Experts of a small language model: vocabulary 2120.
Below are experts of layer 2 (counted from 0) of a mixture-of-experts language model. Rows are named router (the router's row for the expert), up (a neuron's input weights, with its number) and show model dimensions 0-255. Each number is 128 + 24 x the weight over its row's rms, rounded and kept within 0 to 255. Numbers have three digits each.
After each expert's rows: a language model's description of what the expert responds to. This comes from a sample of Wikipedia text that the model never trained on.

# expert 19
router:128116123131069106109149078125150146128148142070160095192178135100133137100117151148115158130179094130148117094162127163127118146130129154128190105067140130100123118129087140111112128136166094141126127120140129138144133156131134115116111120157135113149113130134086123159147127127151115121158098096120138142155118170153123142132153149114153134133111161153147160120144094142127089106131096077102108112137160147126080119149084162084110100107134107124119148127146163093129124105132117113137105116128104080070115125131132114142140109128141147130082135123124119092135128125107134126090153130137099128134142162140126145124110121160105117125079124141118085130142173106096117107111122132156131161135106097161150126135172187119132098143121113131077180165141156155157139196113094
up0:111156105116082123119123115142117096143157143069164163161137171107131159115132130164153112145144100116195148142117141129123131181096201105145133140140134121102152106118134139156096127205146109125076148103131155111136153135095116127140107159114120116122139110163117130156126122109129158123130163154098177125094116112136129122124120127110143112110095124126160154132178106115157130160126105170140080133113149100150121129162109130118128104143127116102150129109155166118112113188120149164114138111093098136147186109143158126133148140151165193140113114159174120145157145105148133149140088170123113116112091134125114142139124131154132138126131120118166109169146144123109125089105089102128118144106096101109097138142124174140120114077121135135110116113095091114143107124092099
up1:145140109130153095075112175121159178118138133089114134095129117090141156164121131127107143163157133130160154155116145138122119127128128168111161160096122140108145190205104179128131106146104142117110147127168094100124143148070149126112102152164133151175122131092172109155095145125144145103141130120140133113135151168173155140082130128124142142143118137166100127108096128111130161124161141105132138084122103097134155080132089135134147134112115167134144162113134136120165123118127144098113139134128089086096134109137108128090128115128111127134096118116109119119133115114073153156139096149158189118108144109089120128183117118129137138177116102097098122144126126095165130125118161102140143146128118157101154105119083187147125114131165097105102146115128105145121124138121128
up2:149084109119119145097145100120078071111110140125135159175114120108137159144150159112087095147165137111127103093148099151149106057125137119175115095142118104146110142134111107128102131159165086132126148147132114161166116128148143136137103067107111089147115127161115156162116134112114098105131163129121105140122107156161139096123167128086120096188118183125120163147140135152130119106100128112131119112169124111129106106127149144121133150133104086135133139160147083138121166126127125119140131136122099140120141123181162120191137098161143153138071164121132146161155127098131118145148133144137113144125145133149168131146095119139134157089123127139102129160127120121149138113112084075114120153127100123150100126143165153107102159111158173132136129089131143161163078105117118
Year endings. Final digits of years after 19 or 20, as in 1972, 2015, 2025, plus occasional following words like present, to, above.

# expert 4
router:160127111095113113117158133129154131126153163107145092134108145149152129155099134175123125120130124113161158112135143110147079097161176119152104150089162119105143084131131100151105121118139102116111113117126131194097119145104140118081096072149119128115096136153120119122112124094109146132138105136109202155119123126139115116143131125131161143150141135134183126128149145121152080118121113114159116116136187134114143109097128151137084105125137109135123151122080135133196162121133137133110113108101129124137136103121146135156124120157112130121119117116156144156154128132131115174105096101123080130154157140164080080121128140087185115139144110159148146110097099127159061113133098108124123134163107161168084122134133182133132149124095109171119167126142104150170146134151148
up0:173087155173056102095177142131118103134170121143139125109127134117110109106150116139100148145123126114123191138128154136173124125134135097145127148147122124132133129120155103115096108132129169096093136104090131163126145126161134158136096065155134136123134097135103102135162146092127102118109144150158122111105079137148157115124133154144129138153185119097169099151109131138114075103113094128193121141140154171135140127136149067173087165137104105103168123157110088136092142105130132157125101113101089139167118100117156122135116133107142111101119100177139131121096162112136094156126169142092129127106123154092120127116091160118119140122117117083132162140120106097119116132151095124121157128119124126135123151142142178154122127155104111122128149090121115116093147141152148
up1:163094145127099146134133122120125115181130134135110167156111154117129132115082135155144108122144172138130164140149136134126110094121114123158129141156083172074126103142166089143067161143160149144184091113112131161094144145128097134140152170080183147144133087090117109137152107119087132144086107160122139121097139104135128080179140124144092126154117123171161153129115145113112141142106106104113149140122101103126138137126133135100134128072128114120153183149131127114173128104113157150111103145101109138128114087157155167160112165094141119087152114149144161121158093118120111136144141148181122103141142144138112149168119113122149117151116105118099117083119101135111111122161134112129144106141108179168098129111099135133129150120087136152115129124131086113121137148112170
up2:100128139107139104124127136123132123125185098168148159125114149148166135159143146140125155142073156101135132112157114144137162120137128116152150131094142080117100133156067112111124109127181126122117098147135136116142101155152145101114135128143097140140142168105132090093104180106130136155120129130150116154128116141138130138148154128098137158129151128126150107156085150113137111070059068122151129157109100154148102164125096093153074112159137136113120121121152152146147142109099137090114124147091143124134182161147146128105152152105115083176195135134130179143117108129170143099110104140149139130146151136147167146141141099098138130107150103123141136112110096164118109137096104089115103156151144104111125132120104135082138112207151143136141128134150108141118114106108131
Word-initial single letters. First fragment of a split common word after articles or conjunctions, mostly one or two letters, like d|rugs, r|ailway, st|ick, p|resident.

# expert 22
router:159146096105173112086108164109124156122134087143152130172111133116120148127110167156038146122128119143121142109119138107174155114103177102124119077071084129125153122134122129111096108118108128145108151159133158140156152166143138124139110121101171135145127123128139096139110137095110064110154132134143127147120133153137127098111128127111109151160104108136095097129132149122114147130114112112160110121124137117112150087118097113110114162130140128151129135190143114117160123114124088122126151128121136057135102117150173137134128154149186130114106166127148138132170121129107132152148103144103088160150203115145084131194113136098141154116155145142120134145101131119161095112110101107132117134116138107197109130097113109103106137122084132111147147149155107118136154131113127
up1:167124117124163118066153150133113119086140141177126108121079096122132145168112135141093061139107146114098107123107113120110137134117158090158136168096085116125154125132116145139113178107173127141115087112140099155101144099106107129134167131110111111161163118088156185123172169134108132108129134128120099167146099114132116107115122178135130149180094118130094139125135077125136137132104131084093139135118140130092163145149098147125128143165136083138108130191150119126146122109110129123087169146117123093172105157133135171103118150144127098142124130109120143140153121155119129141137129136129133161119133120150105078168153127130129104143113134133135131137106107104124154116128102116071106147165130144175127123107160074153160157169154155110129152152155143096131103142137128
up2:152125179112089070118125149144127116089172097115150128167092105130169137175105099118118113102133152123145104169128153086184126110120130107135138108148144137104141131113140157105101096123182130135122106083117120149130125144149139110198058093116170167048113139111148116136117131124117118144132108127068150131096146106112112126126121156113131143127152102106139182137097146149123127122131131113105164130109126135107134089111129121095157143150141123143154155158094111143112133167162124170111120090113100084119135150134144132102141152121130140143157182127126106157137144127125131130128105160074105140143151127119126137110113131112119144103156161106102120135156162113178092089105090177132159149163158138131119140106143146118122113096113146096115121086156121121128117122122135
up3:171127130142127105107142125175135180106125181141110120142114124130146136135093131108115125104128134114120157155145100151152110115097153126103162134104090099138166115173108172169137115076122125139148115132136101145115100149120086104152111047133130084130096141078128156119160125154088133119098098115082107100113122121124154107074118123123143117152128107128136137140150136133135153126153119129114126113107153116154135130174135095182160118160113133147170135169104122131086140082128090166146125109139110130172125159175148120139112119129170112121106169158132148128118152108147129094159099124104085177059095134113117118156103139158149130164106105133164142122095105141143135105185136119168148127152127118155124151123161145114145116137107162129109120116149106107127144141133153
Lowercase mid-word letters. Single lowercase letters or short pieces in the middle of split words, such as s|k|etches, con|j|unction, c|ert|ification, re|v|olt.

# expert 13
router:138126116075141115147127102132126111133136092097138116144124114139109125140136129131119164121139190109123198110151171142121137146108163160110074116136156073090173111132127132148127140138144139134089102136119134148124147126106128121156098110121145152114107189155153105178089153115106127123142130119149144142159102109131133118137137150082122196154148138099137116126158145103107123107080124112131091085160116125127144155096101106080122155144161125125152121121123110096112115134120138168164149084111119131107157141151152122151121137118155085125082084107123138148155137113112131104147089092142123119153183114161086094148119138109084158126105129168133120144123176090157125091167115090159102178093121150137111138113124141090133116115116151146117123139176146105122124119127100
up0:140126125118137119148121132161129161136134137149110134084144091138150167106108153150142092129171170080113129138142143133086109134144115135163135152124147150167170139137188096099126114159122138124161120114120160124130132157122115123150142152114191145147113103149112092153144103138103123147076108060129108107155130111128144110091129127144118078098122157148127158140143161175156066078091102086107133113187170130138107141174148106112133153130123116144129106121080099134105126140130107123119148195151177143089128126155133096139146122088114145144111166160129129116139102140143163126085107136140096123140115123113128100157091109093100111098102101137096132135117135130129121133118113173147105107139141130153133137142151101130109129124121127121116101098158178099145156132163098
up1:160118131108146180119125167115116145119113105168121119140157147143121078099168134141103161149103138095094117151099152120115170113154133133160137123082127128121112100145107118125097151166132161149109114110125135095126122116125142143132131152133101156107126098124160095158100178081118163090150106142130138146168103113163151131096137149141136110123129152147103145137125146128097135124116121128113093136137154131147161096114120139103119107115134174156164138125157110135142182122132161147151118147069122098183145154154147131141159152069117125113140126185121126143125134119189068147125103085136103121076138116110146110111101147116105132106062163119112114123121126201099155104124133124122160157152149140138123138170113141112145140142091092114116074113121116130103132117088144
up2:141140139124106105142160098146092111109127136082164127172108112173117136116112088135132137106122162105159139080099093087148120119128098123118129127142119110152161160151078131122150142093146098127109181154133113083084081126131113128118119155120140122132093167130164125131139106106156140150133165131162130109094150135124114122134118139103144153122102098087116134152124138105116130114126142133117115119086115133122146142101087159142149085112119095166113107160130163117116109137154133121118098125154131145109127139133135149148111165189128094133148153045118082096108138155093154105164130090138203120109136142111125104133165104163090165150151157146161130115156144119108110122097140151127149134096078135139090129094120109150151117107142134104127138169152143136092161169112133
List and table markers. Line-initial dashes, bullets and table pipes in infobox-style lists and tables, plus degree and minute signs in coordinates.

# expert 15
router:166112113136147124083116129155118103117124090131133097166137097149114139117168145139131183134130121138142123129134130136118149105082152111181089101090166154137124118145091086155090104127110113137062133182119158149130122153131127113126133122163125167117145141155137118135096080123103123111125148125115147149164117129136159116138135133096139122145079146135139152160134120145123119175118120141105121117130144170162117144121095115139113143141122116077136138137080113142167095101139114128117167101155086087106126113149136138147126089178125138140134122115096153153098130133119089137099159107164071132101120091120063130118103126162143114113125108137125148167105105133130116115112126132150050135141120130111086155108121148085121136155079143168141199128133110155146155098137131
up0:116102078128125133115128141133147091142116092125089099146122140167090135121114124118120152118140098125141113143145114099097117156125159156126119159122122113112130146111142158120080131155105170088099147099130133187128095141152144137123164161131139149117131143099169109177172156154141159088112164146115167104159120130132101147174143106102140095140135136117140116102103084182120151123153160142107090129139116151170152163133139077139077118143159128103112145095102111104125122079129113123130134123141107142129156115144180115104119088105114142126172110124157078134133166139116129137089142096177141155133109160110080124096128128160149155129121094110120144120131137132149089141151146144142129116093080157125188136121086143120123168183089122128148135099135140102108113122109132
up1:116145137147124104081108081122127118096078117088147130097111142154128167074159130083131113114114135136145140119111115125097110091080165077105098136130123158080151118128109120146113115132081096149124141172167112140157140135146137127128136112122165129158125149119130132152121103145131141129128161114174125065156158120101167156148137128134104155141112163125107171128122140145149143166124127152147138088098110112130154153138129109113131120135102108150150118116065126121191097098124106144162128140153094150086101185159163153080147166097097103121100147149168152122143122134114160149120144153141152136125085119162088125133084136137115141151151094166162124133138103151140076120106124139108111142131143103133142135125125148175141155153137101134108165135113122168117125151109137
up2:104079146140102121131140146126106084126172115148134118128103095132112094112128135113116171148148170125119132127135171144144143143148146123117097152176138112125149097142133163113155124097117179110127138194075136153160124136143114143160090151105143161120086104128094123141113121172099167145166165129138128132093163134124151104148131089125112152146100180147147103133086182122116148105136133128152141122159147155108151080097134148089118146133133129118125121154106143162138077158105178157130158099178111160102119128160093112144154191064132114128162156140097126112123143124149125130120123126160100112141127140122106162149128115138122109101100106137119116118086117114136092136100092141162135113136108113133100123062095121130134152175119164125130106132125129127099115126098122
Of after quantities. "of" after nouns of proportion or parts, like "percentage of" and "makeup of", and the % sign after numbers, in census and election statistics.

# expert 11
router:150132101121169121122123129159142124083158107143148092148160123136132122124160158157107137134123145127091132141119153137149125163187178119131124146146125132127111111114130115160104114151171102108149131155148175120124100144151145115132089120157120131102162094143144103175146146086094099119158120108122128136097146166113149110154122142108141149176138135094157119130150118149134079179133116116122059109112120118144120090137137126137126127136122089086142151127090110114148129117124125112136113155116111115088123081144140174138126092132186106110132115131146134125118145110112113161118175130146107121137137132147063052126131129103095121126126116132109132109127151176100108111083119089154077128098120143190056113094133118108081136127106150110137159116154129142127151104103122
up0:111099098151156135108117166141088134118110088170126156099151094113136137174183181175124148144131112100107148096119139143138116117183104121115127134158116092172153119096138105073117130151123136116090142157173099127129157174160106156093125155163135108116133104151128117144142130130156113143122147169105113101091139180159118104094114134088156137140090162123138130154074159136153115131153108109141102152168119137105112143134133122099126135167114144126111151115087106112132128132101158122120147124163140149133110114131137139116143122133148140136157148128094151117137143140121118134141153104140083150162107121103088135095127170098090126103139139097129138154115141124077111123112092097119152117097098129140105113087148117109107107146129114092140070112158180174080139125135161
up1:117166112160138127166135163133129129075105107151103109129114143145125124147132137101084154121095096133113135170120123129119119159098148125149069124109121097118116162110079084119100132151155096130127131128136105131086134108140126147125106125104134146103120102126124141126116150083174098132109184115180115112132161164109104111095119166099137174163126138174132115145138120174147116094146089138097106160139106156105155096151091077132136153165145171097107133146140058134128117116148097119117133158116108104153114157141121111130124141105119101147093162130090112133144123094095177097114141118124094123115135154170095094151171157143150121123138109139124116133121162149110125136104130170122133162089138160177118111151114168099155123139131108108152109136157133125112111150100174
up2:094120157110182097059105137096083148113122149144140117124089115137146126133149096163144127129147110132156104156110163119176139150118115133139196145099141138109135119150113135090114087192145116126173122111101115138116140113085088094118171129106116151154104149166134127188137120144149151140108129125096135115112136121154119148133119170109124130141100086192142143144111083117113134146168121153128112121183147108129115138132122136136110113135118106161099136139113152112116095118091158097161127127132125160145141157083158138087116129120192096155145132099113149106139161110152156128161156146137109063125125146112123144178128105116132086108104145095141131124149114109157159088119132145115099124120103097136101105107134154161116129163130152132173128112129135119113124102150112
Table pipes, colons. Pipe separators in Wikipedia tables, colons after list labels such as Phylum: and Premiership:, and the "n" piece after "An" (Annual, Annihilatus).

# expert 0
router:121143083113139110145158103112085067132129122157118146120138121098123133166125111120125139132180158133096144152149132160143125193121133163147148123136103122122139097106107107143130082149089150134109127137135156146056118108126173118111129137137164097107130141193132123159129088086104049076126131161116145116121169136133120077147137106129174163106125135130125115104146108115108086122127096099137112103151139133115140127090116158102090074131133108130127171130136131136150137124146115136131105097107116155133139144130119102143123093150114162148113121122098137142177115124102102148136134128137138126115123119139109118152093164160176139093139091122122115121103118119099132122112094141153153135186080113152115163104141155146124139100104122170141129127162127115197164149131105
up0:117107171119129114110118161141130079131148122116135076071151105165110149140122121142136143101083112099133114141156151105130120146130136123158146109130122103093127147147111109142131065153085163120137098149145157109090182111149155132141114153110148106119149160164138125153163091134133078154129109161153116142104119104145124151144114157128119138122114133139085163159113107075136099115114130138169103132143142104164095138112162139086150094132142121163137117117123080126163082110143162115146134086080132152158144173092107115119123151117136125152114127126124163145114124138138072116145155157115154120147161091095151150164134175162094115089142097101116081112110086146089141142116150146127119105113107080124119176148124111116148160112116145152091155118126106131135102130131116
up1:111137104121086137158089140107133111138145125129133121103138147120171144146098160137146108096111154131085166100141105123124104146093109154111124182125145161103118143158086148165072130180136145135104121099135170108105156138101117110117130130132120090128160114180129139160142124137100110095135145151086126124092161104112131124157147147104082132148132120158144088133177121096110118152104132159117168115118092116120133139132107125089073101121117105143121106122165164147154146143153111129128105101112080142137129191145134127145106107146148116096159142134081071139115144147114092091139162106122117120141114150160128128120105142149137081157130148130139142201146156164111139145142129149168141150150097102159169126145146164079117131112114107119114130132146160109147156095156135
up2:163112069139096147123156112127083127077134082144157160092134107117092138149102111131115115122168095125095069127084137112123149162144104151125121172113120174146164158130143149126110098121107126121126133126128106121094119126156177140076126108162167118117106146143136153159150091124126113109119119129106116137145112133133111090153141123074167140110143156150099117097135123090133091165142101096130139094161145142081161116107143134143122154112111095117161157154158090130119142143156127144153158149158135125165138156138100130109152093111124126108126147137131125135127104107152135136133149087128128080099124125127103088159110161113183157068113124122141143112129093123148130129119113098171143129149118160118127155126109126146167117138146115117139162158143151146203161147151177
Word-initial consonant clusters. First pieces of split words after a space, usually consonant onsets like sp, Sc, cl, Th, pl, qu, e.g. Sc-ures, cl-aimed, Pl-ace.

# expert 18
router:114124120108116117143138127156131145068102096099128090147122139146115182144119125145128118098125122097065120139118122137129103131132150103128121090077102106122122095110075129114120139110138131124154129172131121132156169112144121111144104127165130126124137125159108120131099174106151059120124116141140180104151140171124113134111146137121143108151099142096136131129162083135165159140123110097136122104171182123139105131102085140136110136160059085067118156120134143074158142139207117131146190123066121113111130144147177148124129120167107114145089149079159133127107120109132133118108144142121168143127127098152144124164148110137155158118111117130127130086126122133116151113139114101138127147164097135120147111121118169127144148139111136136170157101153163128141130145119116
up0:117135111112128136142127105120157109089081129134133137140129101131095168137160132132115082155095181132083144126161157102127113124094118130086127114138157109102080103086154100093040140124092135175152192098138112140087114114132128111124123130112174095155182113141117140108144129145111088096118148153132136136113124133109127138134136082079118119151157116113149130124114116143132137175173136108140102098187124104103115098157150158115141123161134095103119120130113125133098161103152123138185159140136122114144150106123133131151117173149141125106149177118147170129110117107111123126120152138135098110139081103125132136171160136154109137103156135141141164164137103125140203136132111108138102137136110110116113132122121142100167149159135118144148119116164138140157096120149098
up1:107119093080163126118107130143143150070101062170163125161119110120085163135130101150128089153154160135131153124140097168091115103140107156177113114110106141198092136125106188139104137101132139086162138121128115131118108156115112108150098133171101131119182136127152084134116150133133154096143121127115140126135121138112126159121117112145113161170153107115162137147120115117102147118087135104119156111127141136126115197129145131128121135157092139137090142127121145108112148109106102106126141092129144113122106138151131124151104090114107146122141127098138113105107153130170142115118108162149139142120193115167144128088110156131145071149121112164146081147105139139137142116128099157123126091136059150125154062156119133108132103150154143132109124143139103149129130144104103
up2:156138121132182170133129138090111123179133078169156128132147103172133147070100112125122155140123097130129074160148096144085135102115158122167137167098081116121120106143126126133139123138129110124104137126076136152114166137101165132147098123121101131140094129130116144088128147149148157135098083134137132130115165156166159147122122145115126111134135142154121119100107098138159102140158134102142109116113111155158123165141142133114144081132124118101180150178118156158117138126141131161094129099129141100103117140136132128126114119121129144147131100139125169073104160158142123080085103085118132086129157123136119137126088071116077171158092163139115159127119102099131115132191135096116100119120077085103121133128134145148131107137134182098142115123123150129138141151115145
Plural and time nouns. Plural endings s, es, ies closing a noun, plus nouns like years, century, life, time, self, often before a period or comma.

# expert 39
router:132102131123124105121134098137092111123143106115144093140141120103140170135151138141122096143152149142111138091149142157160161109142155114136153143094110165116144143112120146177115134142137097123121171117121133129094144092104142137129107111177136097100136126165145151153149205112117108084104091125121140130169182114150153113137155136099124157132108163121133141137164100137161147126114096113115079120176141134156139113116113137144109085139084104095183149124107087093156117171120117172124139139144106107141132111133191141144134123136163128161096148108099152112109146116149147118152166113154143107114131119121118134179096104090135117110132110145086087116107147133075116101119135120109108144168112168131132160091149164080100136110106106077092167107136151125134101126104125
up0:153121102141152108101113120149119122140134134136135119121155164122124169137113131149098145091127075124095138133123138093156086159098127076177102145135118123126159111150113139126104124117087094147157170111098158153123126166146115134147144131146152167124098136129123146144197109137084112129111117107124133128145124149142135123086141164111161108140120161132170104082150126169132155136095078080159088124130107113152125089145143154160108135124136123099144173170123130112124105121180109143122111119177073115153078127133138124142099117138137165147137140135085107112165153085117105187128116128125143118093113153164134131097131162139131145132131108122142135134161148142094109098133143098153134156086120138129120170089097165153111124132084121121106131136119155203138139152134144
up1:093160166119121094142132139148106076136150132141118109151132100135150112107119109121151107120157138122108161096171106130155113108138128118126139117098090110147150151127103122133114115109146140102189140143107145123089091134121144123092117137147111167131102149185125142123139152137101127074084088103139145142170141103139087180119120123096111123097149182173118127124149155115156135146115102085118115124150092111124108094125103124182093113142136154115145134127086098146138159119114124118160133119132088131137148110188196137100147115161149155145172137111144167152141164156115186150114163116119201100118146161133138114138118142132080140123116130120118105095127150146149096079164149149111123126126114139093142164114114123135131121122129097104145088145117124114126151124107086
up2:139148115109137142103144134171141086082138110154162099161096113115123164114138137171107126089118168157121142156191141157140091132100160140131111135102131132175164140139124105146136141123119107139130125185118126133129103114114127161106122109147116164167149104124134105147145146121107101120120124144150109175140160155113131090171135133103164135155113186100138157140170116097081081108084131120130122091103131178108148107121119162122143142146144102137144170167143122164142107098062091142138141145115127160156116158183107148148114105175132138153095118116142107156107126112137123149155144146152127137098133123148119118141088157151170120088122062121103117153113120115103136119091110094124112113106108123081096140075102144122112120122118116147113112106139147135130154131114101
Plural and es- pieces. Plural endings s, es and ures on nouns, as in pupils, figures, and word-initial es in escapes, eschews, especially.

# expert 58
router:145143119114099127131100126120092109110104153085130116145150130148134141127156137132101142162149154109142140126149097152143136126119134138132114151147105123141124090115125128159119112164147106115101154163126145113123120106156127132133128134135120081123116125173151159153138180113116073103157088196058174173099141110169121113150134134140157151138117154111132107134117137131120096142108102104121146114171154151125155091126117138113123082135129113099111127151127155129097108142133072159154105089106113126155138101145147105133117094159099093155130161100071143148120085058133128154134139102130126126087159129179151165113097155111157149142133118110116071124151121078130116113145153138125136131125119098107100199090119127101122105123094144108124136115165172116150131156156105
up0:115126118149143123135118192166123124088163132139091107109117177151140123133145118107070118134117123130075146140122158118120164153135117151135069137137141121170169136144130133163115183190106119106116156130136148165133149141091165104104140136100139160080102118088101106110114155095146130095150104149106100082119144129161097122145108168161140104154114151111114167144147163156152136151147096122107087160128150132116161117129105127114136120118142149154110156107123163105119114112144100110138128114154137157130138110114164116161150101124128132148094159115132178142159115132139085114092130116135107099160096110111185115095100136163093130151087121165098113116128159097117107120152106153157126134120162070163125141118088129097144122126111142127153147113155100136097151117147137
up1:129113142141105122153166128122143128161102124117150113126123095133102142119117137128140129114135152132124110112124124125152101119145168147154085155148127076108130077129082138146121161140119120091107106133158166111107185191101158078112147143174144152094141131116145174151166150113110127129151134116130133123131140112129155086131115138097129137119104113101108120093103106114134110106155145082133144112123059127099140070107087151118124142082133145092131180130107104110126122134121134128090107110133142178082106088150166125109137121144140127151155135157123120118118114128149131181114142098137151139144102117102103084104123100162173153154135125165139114116179152107145146122103157134099141126180138131096161140065111165111134140078116139126132126144118123181122112172151116
up2:150140126152127110084099137091141111124127142138080129153103156144130112133125108124142110150174108075152126111150130141106143149101131151168127085136150158137141132142130137147097140169113120133136162081122124172130125143120138175117109108136092142141081125135112139117141079124134108150135131079108107154155171081134130117088129144128121103135111139153087131151096098127123128108117102107140163110145150153145119108148137097139136144131109143137105121111105116132142102122159150157174143121139104147149196157100172123132141152124093095175129142119103157123134113159148111122136154137128125150132142108108128171138091136128083158133148110125091113194132121167136149137109160128107131131119064075114110136127084128151161154131156114105112055158072099162101138078156144
Word starts, non-English text. Opening piece of a word after a function word, often French, Spanish or German (la, De, y, mon), or English del|iver, resp|onse.

# expert 20
router:111117114122158126124115103138094116139135139123176094175117102127104134159156138149133098110126141124119149133140176166141109102154120118164119123114137141135140118151095129142113116123186124154136121117130115132120133118099146138148122084138148131116127170122152097182158133096146128095083126097080154122143115165155136144128154147116129158160135145120113098095147124107105149141137098088161076121109154132155128107157114104133123090130100134131099131130120107085165122103084084157124104118110098150114159119139134119165125107190162113140107193116140134138119152136121113165129145161150145132133165117130074129139145119134129115095150107165120138133098152146158129063093091120155117152104109094130118162123089193082143109093087111133165131090186126094137128113130160
up0:123120111100121100125144162115153156130129142121093128147105107123117121132100129117157124159120156137095119133133131150098151090106134147150170121103095125093125125141122130107111145108167131105130176122128103132132127170131143143141126116098180174148119117129122179105146157155123143174121132153077170127153151142105128136152141173127092157146139150122156090142104143095114146141151120111163110156113133160141151137157100165105123152118103140173151138158110106134129158107122110103101115147056138085116123135144159172154127108132123151129136133113130137128128117172139136112186083154168106118108139115129127089186111094110136165100130125107137126078077184131107097128119119143142154110142105106115115111092074106123128117116127082133170082170103159121137091081168134
up1:124123117079116123143111178131159113143145121106112106142128150118119108164128082134094135134164166148088116119127178119146118102135106111125121119132078164136134091120118154159129156101115131110157133137142138157088175120130089138152169138146106101109113124076092095119069139135150119149110159122162166132112113134150124139136142148157073175101131125120146125127154146120134136142129086098144181133116110109162115087146163122119126122119167138123128121141110142105119126141106101109144126121104145099153126117121139142110142063126095124075149081146117109128113149145139153095118084116131112129107129165169152096146114093150105109146154098110124139147130147079099143161153161184147115150112130116138135118115119186132149167168099106146153153099177137116152124121184086
up2:104153125101122156131112113093146120143133151158153099148146096087163088113111183076146127074099159122098122131131115153080146179082085115148133123113107139120116137134131120119133113143107104129131144116145099116130127166138084091127212169107150098106153132109142105103147121100167133128151117153113131133091097112118103161154156110092126130122118095128126118140133118144158104140165118133103076153176151105103094071123110122141106141178159152119129068147133114102097162115128135135151070140135129122108134140146137169123129152119135127107120171098115116117159102119075141113135114157142119114097138131126156142151133139110079100130108126120160161143133184156124129155116144115153152118134101105149119101114170113144149136166152134151153108115147117085115133144135108
Digits in numbers. Single digits starting years, scores and figures in tables and dates, such as 2015–21, 1862, 1:3, $715,500.

# expert 45
router:165108147145132171123143064160105123139129152102145129145133111115159149119200135126074126109162137138152118138114156157130088145140129130147112159104134115104184103153130094122101148138084125167161124124122143155076098154147156118102135117136130093116153079168143131098097137089103125133114109112102106129128168182109169148141145151163139131081125141136155117150113115106097080117128110128096115120116186140150117095149167118126129093198138084144130134156093118096138118131114115122104085149132139108134131110153122111173144154153125124130083132099132145110136106100128105153106118114147129116116114136122089149101124167129158122081117114108147131166089171108162122094108122124143117136127110090184129110120163145086111139122096131113119133150149139156128103138138107
up0:144104148107126087128114109152121088108095135126117113148080092147146084085157130151068123088127116138110138098132150150155089091131099076143131136126106121111106124115124117106135115110138182126157110123096156111144149105129123086112138130173154115125137122120139136122093162118149176116140115122120159138149139136139163122110141119126113075093135164117172144103180161124145122138128130141143125132139126134114110109166079115125153149106131110125159134126120121094087154129098148139189076135134151140084133140129110135147145132127149121110112107073140121124125105129165130116128116119140129096139136135130126091182109184152144128090112135104130114110132158113082136083094081168155141138144116092167085098169177144132139132181111154145149158146121175119138172107130147
up1:149121080156137132133123158101124097129100082098111102173138079160160138132133092097120144090164146128164136132112137151089110141142138113151139153093084112103122137172158115100154106177148097147146163131161134144112113160133109106130152083156153141109138175123141094097080121105143139124130125141150143117079131136152111126145122084131119113137083124118091110121144152108105146129148109127114138076126135095143166102140089151107157105120105128145143078143148120100096166180150114141129135131162123123149115134147115162115135120162140119170103175091097152120106104135126121153169132107165109084125091128130144174161115098171089118151170107138124146139124161143099117091118098129154099088135115107164119127118146101124129103122144130185120117145137150094132155137126144
up2:111129112097131115140142110158095099153125115129151129152118173138168146140136115193101106142143142090133134121146121145121155178127087100123126161131150180116161110118103134111116141116101148109100114094109160108156096130137173137123099129157103136166114159141149138126183113144095104189177141111148125136114141143068103147128146100170148126110144117098177114125153152148110128134126111138129087166113168069159115129102165138117145156179122107107090149123098116138115126137111111083139094153161113154108116119136108146134134117135111099137123129108141128139127094136149122139107111101153097134083136163165100150164154117133129120099122113147209151127111142100090114108159107164134089174114137126127152107088133122077093127120126101115133142093112133133123126127162144
Paragraph breaks and headings. Double line breaks and == heading markers in Wikipedia section structure, especially the break right after a heading like ==Cast== before a list or table.

# expert 16
router:127114102096122135113111123156150082139113139112091137146137106106134157113142148119094116146165165134098143113118162150141113153120129163129125113110118123124133125126131110091108161124134101171134143122130122124144168148144129126129138114134152130092148130114138119142120175087096103126102109110113130158139159162131164205160144123093123142120120156136124132132103115079132099145087148150129112091146123165095127078143143098134131134118081115125102131125114155089148095125114088155111111145092140146124149149156116147145107125145101098164087110110100148119144107088141057138125143098132159153114137133136083148123067199151113112115180097143100113115181164119114127101157134118181143134109121104118130134096127159111153155152126107072151150066159130125138128166162113
up0:172105116101121155070091131128094147137130142140115141165163127132124108145144120123125116156086124091173132129189173105143101126124124097108142129133115100127158154126097100109132168148124175146112127143199139167135106127109094185142141145113110113129110130106104150139130127138103157133125135119141152160116136141142142141180155123108113165153135103127142127139143093118127081123085112143159107143084136167153128125145131122143116160162130140108102123176103136094121108120097115145164100092073134093132141122130111129133140150157132145110146102170129103169132120122121133129115130161119099124111129181135125103153109132135148141080184107133119158113140104103105134070165117147133138143122099099131111114125120129146125169124148143157136097106120106133126019128157099
up1:144182133111135138160122143145148145096144147122135107149090080158156135151132145137107048134121146125064155161119124173091110149152116155122069086100100087122139132142142109115102160126124162119152121191162149138110132134112142134152125138116114158145144144134139110137111159120113122114158132154122105187157114118158147163096143120095141111175150115139116134128111131114191135096165097156169105104159119156141101053109163104140123111117136161108126125137151128124138095108163080142112118111117123124098177118148148153121101139131113119174151120118105121130112139122091143095125139148132152130149106098127134158150151126138126131096107112153091104109130141096130139133126090099157140113147122142107162121097134124133123107145143165128122137091159074088144139116129078
up2:103165079127130140095155140137143091189120123112127132152116134096144150127129148137102128147132131175148158116131154101124154142089107135125160061119135097134147099141104148143116136133140108113161114122117164130150122132084148116128146129136117144114159158131198111154187148120101142114163115140129160128135114121108159172144125117119148165149107103153151128158133101110124099093095095172135153110132140129152136119142122118125138144142114151176111119132152146124153086107126130092113157100152133110114123111132107102089116121147135083151088092126136125141184115139119119144151145159158124131075142125135073085102061165110153128103132083170082118143126141094159099105154121107145120135124123105111166126159089149130152123108156154144100092095156105115081147109108154
Capitals and headings. Capital letters inside acronyms and codes (AD|E, ND|RE, U|N), wiki heading markers like === and ====, and a paragraph-opening The.